{
  "num_hidden_layers": 8,
  "hidden_size": 96,
  "n_experts": 160,
  "experts_per_token": 3,
  "d_expert": 96,
  "d_shared_expert": 0,
  "hidden_act": "swiglu",
  "moe_layers": [2, 3, 4, 5, 6, 7],
  "router_score": "sigmoid",
  "normalize_top_k": true,
  "routed_scale": 1.0,
  "balance_loss": 0.0029,
  "balance_bias": true,
  "router_bias": true,
  "init_std_router": 0.00658,
  "lr_router": 0.0023,
  "num_attention_heads": 3,
  "num_key_value_heads": 1,
  "head_dim": 32,
  "vocab_size": 8192,
  "norm": "rmsnorm",
  "norm_place": "pre",
  "norm_eps": 1e-06,
  "positions": "rope",
  "rope_theta": 43200.0,
  "rope_fraction": 1.0,
  "qk_norm": false,
  "attn_scale": 0.177,
  "tie_word_embeddings": false,
  "parallel_block": false,
  "init": "normal",
  "init_std_qkv": 0.0448,
  "init_std_o": 0.0448,
  "init_std_up": 0.0448,
  "init_std_down": 0.0,
  "optimizer": "soap_variant",
  "learning_rate": 0.00589,
  "lr_mult_o": 0.822,
  "beta1": 0.95,
  "beta2": 0.95,
  "lr_head": 0.018,
  "max_grad_norm": 1.0,
  "warmup_steps": 200,
  "schedule": "wsd",
  "decay_fraction": 0.602,
  "decay_shape": "sqrt",
  "final_lr_fraction": 0.0,
  "batch_tokens": 65536,
  "max_seq_len": 512,
  "doc_mask": false,
  "train_tokens": 352000000,
  "max_steps": 5372,
  "dataset": "wikipedia_en"
}
Below are experts of layer 2 (counted from 0) of a mixture-of-experts language model. Rows are named router (the router's row for the expert), down (a neuron's output weights, with its number) and show model dimensions 0-95. Each number is 128 + 24 x the weight over its row's rms, rounded and kept within 0 to 255. Numbers have three digits each.
After each expert's rows: a language model's description of what the expert responds to. This comes from a sample of Wikipedia text that the model never trained on.

# expert 41
router:133134138089149127127108113135113149118085082103102131084138173114148138144128121172116138100129127173090124158131109138130154134133121171150171132120130153170137126102128134107153196141132133110158160136139171142120095112118161133139107163155117126097148112132094138124083171075121130122
down3:049132138130147132146146093122083155138119129128153147117106131143136154138115108111137102146139158130101145166133115172107152148147081112134113096141085169134149124150118142145095075128124084141120097082123107132133157078166139119113147101099135127142161135141085096131107138119146152125
down4:109158117108104112090146090153143127100101065145128106156104124133154081126126121148196172106153120109145153128131161096039132094137120147099131132153139133107100142128150133136126142153167123141121094129121118115118113104129134161118145139139148136134118131115136122163180119149104099129
down5:123124125152167130116128149152174141130143129117155140137128094189111187104118070077152107122130128158092122181111127130171155156118107091144130128144136099131149139067083115152120133126128122134169129116142124115143133141100147124153122131154089134138125174130128098131096098119150131105
down6:120089125100128110192142140086116131092109096145113134112103095126099097142132147121127133174134134157094098111112090169113144155189151158081136152124131142119095130124159110109121157143109133120162131153120105110099112152101144139098135136118157134127122128153077157112111112154163116171
It responds to: Full stops ending prose sentences, including ")." and quoted endings, usually before a new sentence or line break.

# expert 37
router:130101180076162119130106145128145184102093109168111105088128140152115142148127131139113160107126141171135096146117144137121167137118171129106157132105092202119097098122146113142136148149162073110095156160126109142144134131122132106138103103146125131111098133119126121122099153115118106146
down0:089084119112128104159104144151117133103142121140117089143120111140154119164138160106098061132081125154140150122129164122110153098134165114152082143138076164092147104114132146139149137106148135174116107113108117174156096156134103184149127126126171124109152129120126139131107124128130116145
down1:072115118138090108186174102098103119132156129096146191136102103110149072162138163130107108116107113092140159160114126111097112097143112146122129154126140095158118154172155127125153176153099088102120127137143129164151105127120146135135114142114134152106132097125143143126136134126121132135
down2:128083143157131125141121127105154129153107123126175128141107109130127113127155128116125095140117075131122129124149150113090152118148159135091133113093165123120116143122159135097158158115081148146097137155109064170110116118112142149157109034139119129093117118141121172147148109137130124144
down3:129110150135122124096114118134123118164113100114128149141124166167154072125082132123092134098087171138116118156129188121119140126136132139100149096117143149098102119110182145136152151155129098134118116132117102172146074112106125113093105175165112127116133118139113118126103104124087137080
It responds to: Short syllables ending foreign or place names, such as Gallego, Delhi, Telugu, plus possessive apostrophes after names, as in Devlin's.

# expert 19
router:158106198129132136143131176090160146121115105166119130120143146141122169127139147167137125104116155135154106180134143135141179156097135128171143126189111140132114124136153111109144122085141143134117162118095131125146142119126171134142102114158113154130128153124083082100115148152109094121
down0:163139108160077157143145129136134114145116145136133117169120136148135150165108210126117140119141171131098156122183151162158084115137136129118118139115120135113128117171100128152160134165139122151114140144146141143122157121145124099144114130116118145168095182144144097123144096077117092122
down1:121139148111151134127138102103091132089115139098149110115124132118120119131110151143202110137130101131166152138130166140095127186136153133153143146129094108141139157132172156104104149118137192137142187091080155125138148155106137121114135117166150138107138161111159126097123154131131142096
down2:180119092120117134129167140136115141126119136097119085094136149134169129119150142143128118159131120151171127100119143132119130096161167162113115094123182122127128133100166173132128191121135109134151145135166169132148122126131111133132151110105145086140085108125177118142149144089156177128
down3:134105114107134142120187119096076119105117162133168116137149137124106148128129141058134117158119098118103089150112123128151117112150148126111103109145135113152124151133131125140128129141097124102128147116184096110152128116146125123082139129192102202110169159114112094122131127131122144100
It responds to: Pipe separators between cells of wiki tables of sports results, election votes and census figures, plus some colons, semicolons and slashes in lists.

# expert 24
router:147129150112135115128166110117125153119125092121102122121163134147139132129108114145115126135124139145129084143179115144095127140106123121152113127171120137169115124071120122109132153151104127114094155142078132139117087110096137115103117111186108213123118097117114120136062122079139131138
down0:116132179147095125129122160134168173118158111120142113134149152067108123100129111146153119097177136146099175161100135129189118098107144127125141111135114122128106109135147137141122154117129129094166102154165093151151099118144156138149105101131127116108126133106135145071136164121095114090
down1:096107139095124137074137132127127113147142092113116122141144123078114167169140121112114156123167128068099135156086204151154122134128115119140160103119143159099125128150169129131118138090139146105153090109144121133120103147098165137118090139133099123111102163126159109104149100111109123117
down2:098134159136111112165135119138157146121087123110151135148090152135135124146111091115109112104129132129133065079072146159123085106117125150122129132144118128146143150100120165110133141138127128092158159085147121135114135139136128095116159169119177144108108088196107096164109139127111122142
down3:114117135095137112108189110086095122090126125085143117115119085142106146133130082097150136122132105088107111131138102135133157147132131085139147141129104143113108106148108102122133122072126086138113104118173133125147132110184172106144128071114136133140104116128105128096122082127136087146
It responds to: Nouns after the or a naming offices, places or units, such as president, Minister, bishop, province, city, name.

# expert 46
router:144094148085131122141137130103135123118125138132115091106131132158113174153142155135091119128137142134107070135127094154117126136124168130133141112154086162140124108130123097119141154112092119093104143118127136167092053088129134120156107083175106147121144111091098097091089105133125130131
down0:103103138116124064094165128148135096167121135132115101164113083142093114129133122137127124145118162158127149147129132124127137125136126158134134164118144126106125140161143141140155130147148132114146176165093127172159115093149163092106080090164142057108120108117116179130129143111134125120
down1:140142175079107122127131118128121113142090153114125116126128155139153136129132127123147131145058098100117155129129114122130139120173133122109107127139118110084122121093160172132137148140136129133129081128088108191146139079138073143111139094149099094091133093131140150109116142178144118092
down2:157140144152128160095109143210107132110103110102141112112165133127147131110089124151132139135084121132122120121116150118076147123135115128147110152120154163176106138078123143089141151139135149130179086123127124128155138149116137139145090166156084146166149131146150121089105134103132095135
down3:106132133140095147114135158119140121161097112110135109129092105106164160138146097131141172133107174113127119116095110114105115094144114113129161167127149113135122095089086127115163121153120089136151096117160151160134084102116138135116128116185088163114140142110071113159135175136138149115
It responds to: Slashes in career-stat lists and coordinates, percent signs, minus signs, accented vowels á, ó, í, and table labels like DF, FW, Apps.

# expert 43
router:141117149149136145091143140095099120084141098142111104120131129108131150181127094145160101114137151147129121124151140144130189159120134174115160147128107107114135104113129088127168169136106156126109143154115141141144107084051160111130111135170137141138095125142081129110109132133159102146
down1:120128166131145125116131098125109144185134104122137118136121142135101164166113144142131121115143123156114130170130112124145119108120133111168127121132137135142121146129069151167053147133111128119143107111169133098083136176167103120148133130117101117104146147094143194140115129138073137082
down2:126117108154079120121111163134059119099118124108119148117133131120157124141106129127128186140144143155146099127138118114153130148108148130160200129087152181170089129082127124156138086111123128164122128164129104089115151149142122144112162138136110142096106093110114119121116123092111118141
down3:129134124154129116152132130151141146136148127094125127152134143140153127150116144162123105116169080100100133129161172140112122161132203132167109127132124147153120150145124129154117140091147156142054178102168121086139105150129133109091115114072129133109098162110120114160152143111127135137
down4:154133149171148172137127109115124086095166112127142094124136117149125122159133104161130129086109110172116138123120153153139156143103079147142121155099161078143146138127113144175124148122154166137114129099151113103166139162111134112115142122101122130112149071140135085101101163144124079129
It responds to: Digits 3 through 9 starting or inside numbers, mostly in table cells, scores, vote counts and ISBNs, e.g. 9,812, 6–3, 978.

# expert 58
router:142099153116151098151147124110129118145120114126102116122151130179143163122111144147095143136143149140098125150156102089128154126116124123136121118152113178157142124146106140129150178136146114133135134106087142180149126098119199113136125157155097118140124137123090137077053154142147100152
down0:099126105147119112188123087136153096150123132159159112152091122152130117083107090098096111167137103102108161129129084114111118141149147105143135100104184131134077169130113165142140158127079154147135095119107115146160118108135149138108141109146121153146145132160129110093112139155136110123
down1:107104111092088088161176113160116083125116112126135138109173125096097122114128124096094103151143088088119112102130143136177101125134141095103101148121115106146167090133115115115142106139107120139166099117108103155134138152172125153108117134133077136093135129149141147086158162144136118128
down2:087074128149134190151156131129129113120116111092117105112133128173143131133136108131153096113113155098169079145111139109121145100138119143161160113099118112119108083115127120093138099134132147120118148091147107120095115130156096147124091164118118137153119148126114117155145156075123195143
down3:146151101087121180143126096134118141102147138100128132124114151091113108134129122137125105099161104114150117091150122191142114132103131111142178148102128109149111116099104110111108148121089201104105116133180124161108128129129125133121114173085146115117098144125136122140149080107146172127
It responds to: First names and titles starting a person's name, such as St, John, King, Sir, Mr, Robert, often in lists and tables.

# expert 14
router:106072164103172105136134110108105164125114114119123115142167142129144134114110109153154119089148149135111113137166139107127153160119131104156171160145125147149109101099148129105150139120149141135117145151130139133100118062074136099118123146174109132168100171116124142090099111093124121171
down0:095108083153171127122125106111140066128133146134164126102100093151124136111177107124143166119155142113137126118169105112128151139091110133142129144100131130121079136135128148142111122103089144117158130138142173096142157116095117115133100136107101095109183114165158105145111162125092169140
down1:102193157080114166137128150136116116122134117173151136112132142108140126118150115136131112115111118090127169159124169134195140154136142101130186143108153125104133129133154142128137137115160138119125098125153120100166141098142125159136151141149135163160126113157172151102152147083149114084
down2:104093109129123095137161146144126139125141136116134121163076132121108129133127162117145089104121145114103116131088141102190098123133109128145173160162120139144091148124152127160110130120132160147151126114114131188172098071127169146096144097080106141093101127139120143108161138129120110141
down3:103141098140176109108126093138156117135157135111141185113139113127125128104114117148163173156170110093108117122138114120092144103121145150101119140151124119155147110130170127135105144133114161156112146123173147145126138130135160089110143094158116115098134124106148181179122076137146184136
It responds to: Word stems or whole words like support, project, research, restrict, contract, often followed by suffixes -ed, -ing, -ion.

# expert 56
router:156142136143142125108121130145115123126100054153097133110151109133129154154109104120139148134140210115090127146135140140145159181104170148153125113120129154125103120149124140089168143094114128114111132165120157123110119077135167138142137131146106104144102112110093083098127091103118130144
down3:109158126127138139107133123079110163098121144099146148149155097057164132086124145059089098121138117124109152169128132140131111147128093066099137152120126128103100145103120124141132087114093150121142115105161137102132131131129131128136114137101132124146158121119162178172136161128129111123
down4:169104118127116134154131094138043109161107148167103162136135096136098095117115173139103130087143120110112138107128081130118168155122128143092108091144152162137177109117157148127112092106108153108122106134121124114138095120167141151130144102098131147151110135114106149145136109111125099154
down5:117129139157155130153082117139184098129177103127143168124183118120121129140131111146122185124152134117093127132143171149106154161129147168135147150120132163168100161139122121119149147163113152126155095134089139159140129115126155101143114126085152151126132165156151112093176117153129119131
down6:135107115126125121122166115124165127134137113140127150143120100161126142106119145123126133148148123142120116130181118120114144144109180102182132173186148139129095141138093115146125132140125150112167126185117181134157145142104142153132132130123115116079057131107120091082136123116081139157
It responds to: Mostly the word of after nouns like part, one, Department, School, with some at, near, above, within.

# expert 49
router:165126182111143158144155146101158183076126114141116100112166142161110139148089120139133148136138158145109100152147124124097126142113160114103132175140130178127093108144110151099166173136136131082101140118151174144135123123135147136122087139141115148135099071131104128112110134122149125122
down0:106149148122140178084140127112142093121138123183168121118149152127113109100132125110168127072106078120141165135129123123101144089089135129144107141127117135134139182135125118087123155117129097081152115098128115125150131126151130122146138147159093141188147106117157147173135162129118160113
down1:070105107122112107070132103120134113150124072119090102120106130115146130136129113133117149145104118111116119133115122131118076134096111126205135129122079132095141098117122099164105125122092131151107142087110109101115164113108137083101167107121141141107093132167149127132139118097133116161
down2:177142135115154101131152127126097099143113124091133133142129091139146141142128059141114126131099158098159110141153109113142094127140097120179124108134133121147093134114127130116145161103124173135085129160106147129140123110131135083136134123141093112142149122117113171094116108154174163203
down3:146118120158161131149139157152101175077120089134153150134134160167116150116096122118111122134129175187111097155164122111116123138123140106146101119154083133114146118143136130133129085086133094106134103147089121142151123161140142152157137119129135164138101128122093124106086184140081119128
It responds to: Final words of place and institution names, such as City, County, London, Park, River, Street, as in New York City, Bristol City.

# expert 62
router:089076136091161122120157121149105146118131088116119116097142143107168151131096125152192130128140144119141110174171127134156147136115131116109135127108089156153146121118148106118176154110119099135087143154125125140125119072109145149138090110168081161138131161167116135126130120117125110164
down4:134148135124097117131124112122125108162150161108145124142184103115181169138106111151132124074118119122102130159129122128137144088147156107133135143129130137131153143107111153148102103164141076126132203103110145164162121140094085108129095122146141128074129143113127133094119130180110123151
down5:121130094166172107124163118159109162087144116118115117132140135091144104161095098111144134124140077081106112157136090121128139145139092145145157118133132143107132138116124131112128124108139117146099147114127079059094150121119094119124131159122158065109179164103133122156130128115101130141
down6:154177118104174134135144156136103104111129142094149094166114133156125104092101164102115124131122132140166162110145126137148149123157157143122153123161131125125120163182095115106155149119138124118096141146142158184133135092165117112109114132196115083171131126113140156143112137134114157117
down7:120116135140104158145138083157171118126154143125094132111153150131108127095143146146168110084141100090139148121116089129114129103155158143152122119126119109100163137131137085102114123106086132128103156159121147128064105143155115165181108150100148156173114111128133102115087097109163128123
It responds to: Short common verb stems like set, make, sit, stand, cover, cut, mark, often before -s, -ing, -ed, or up.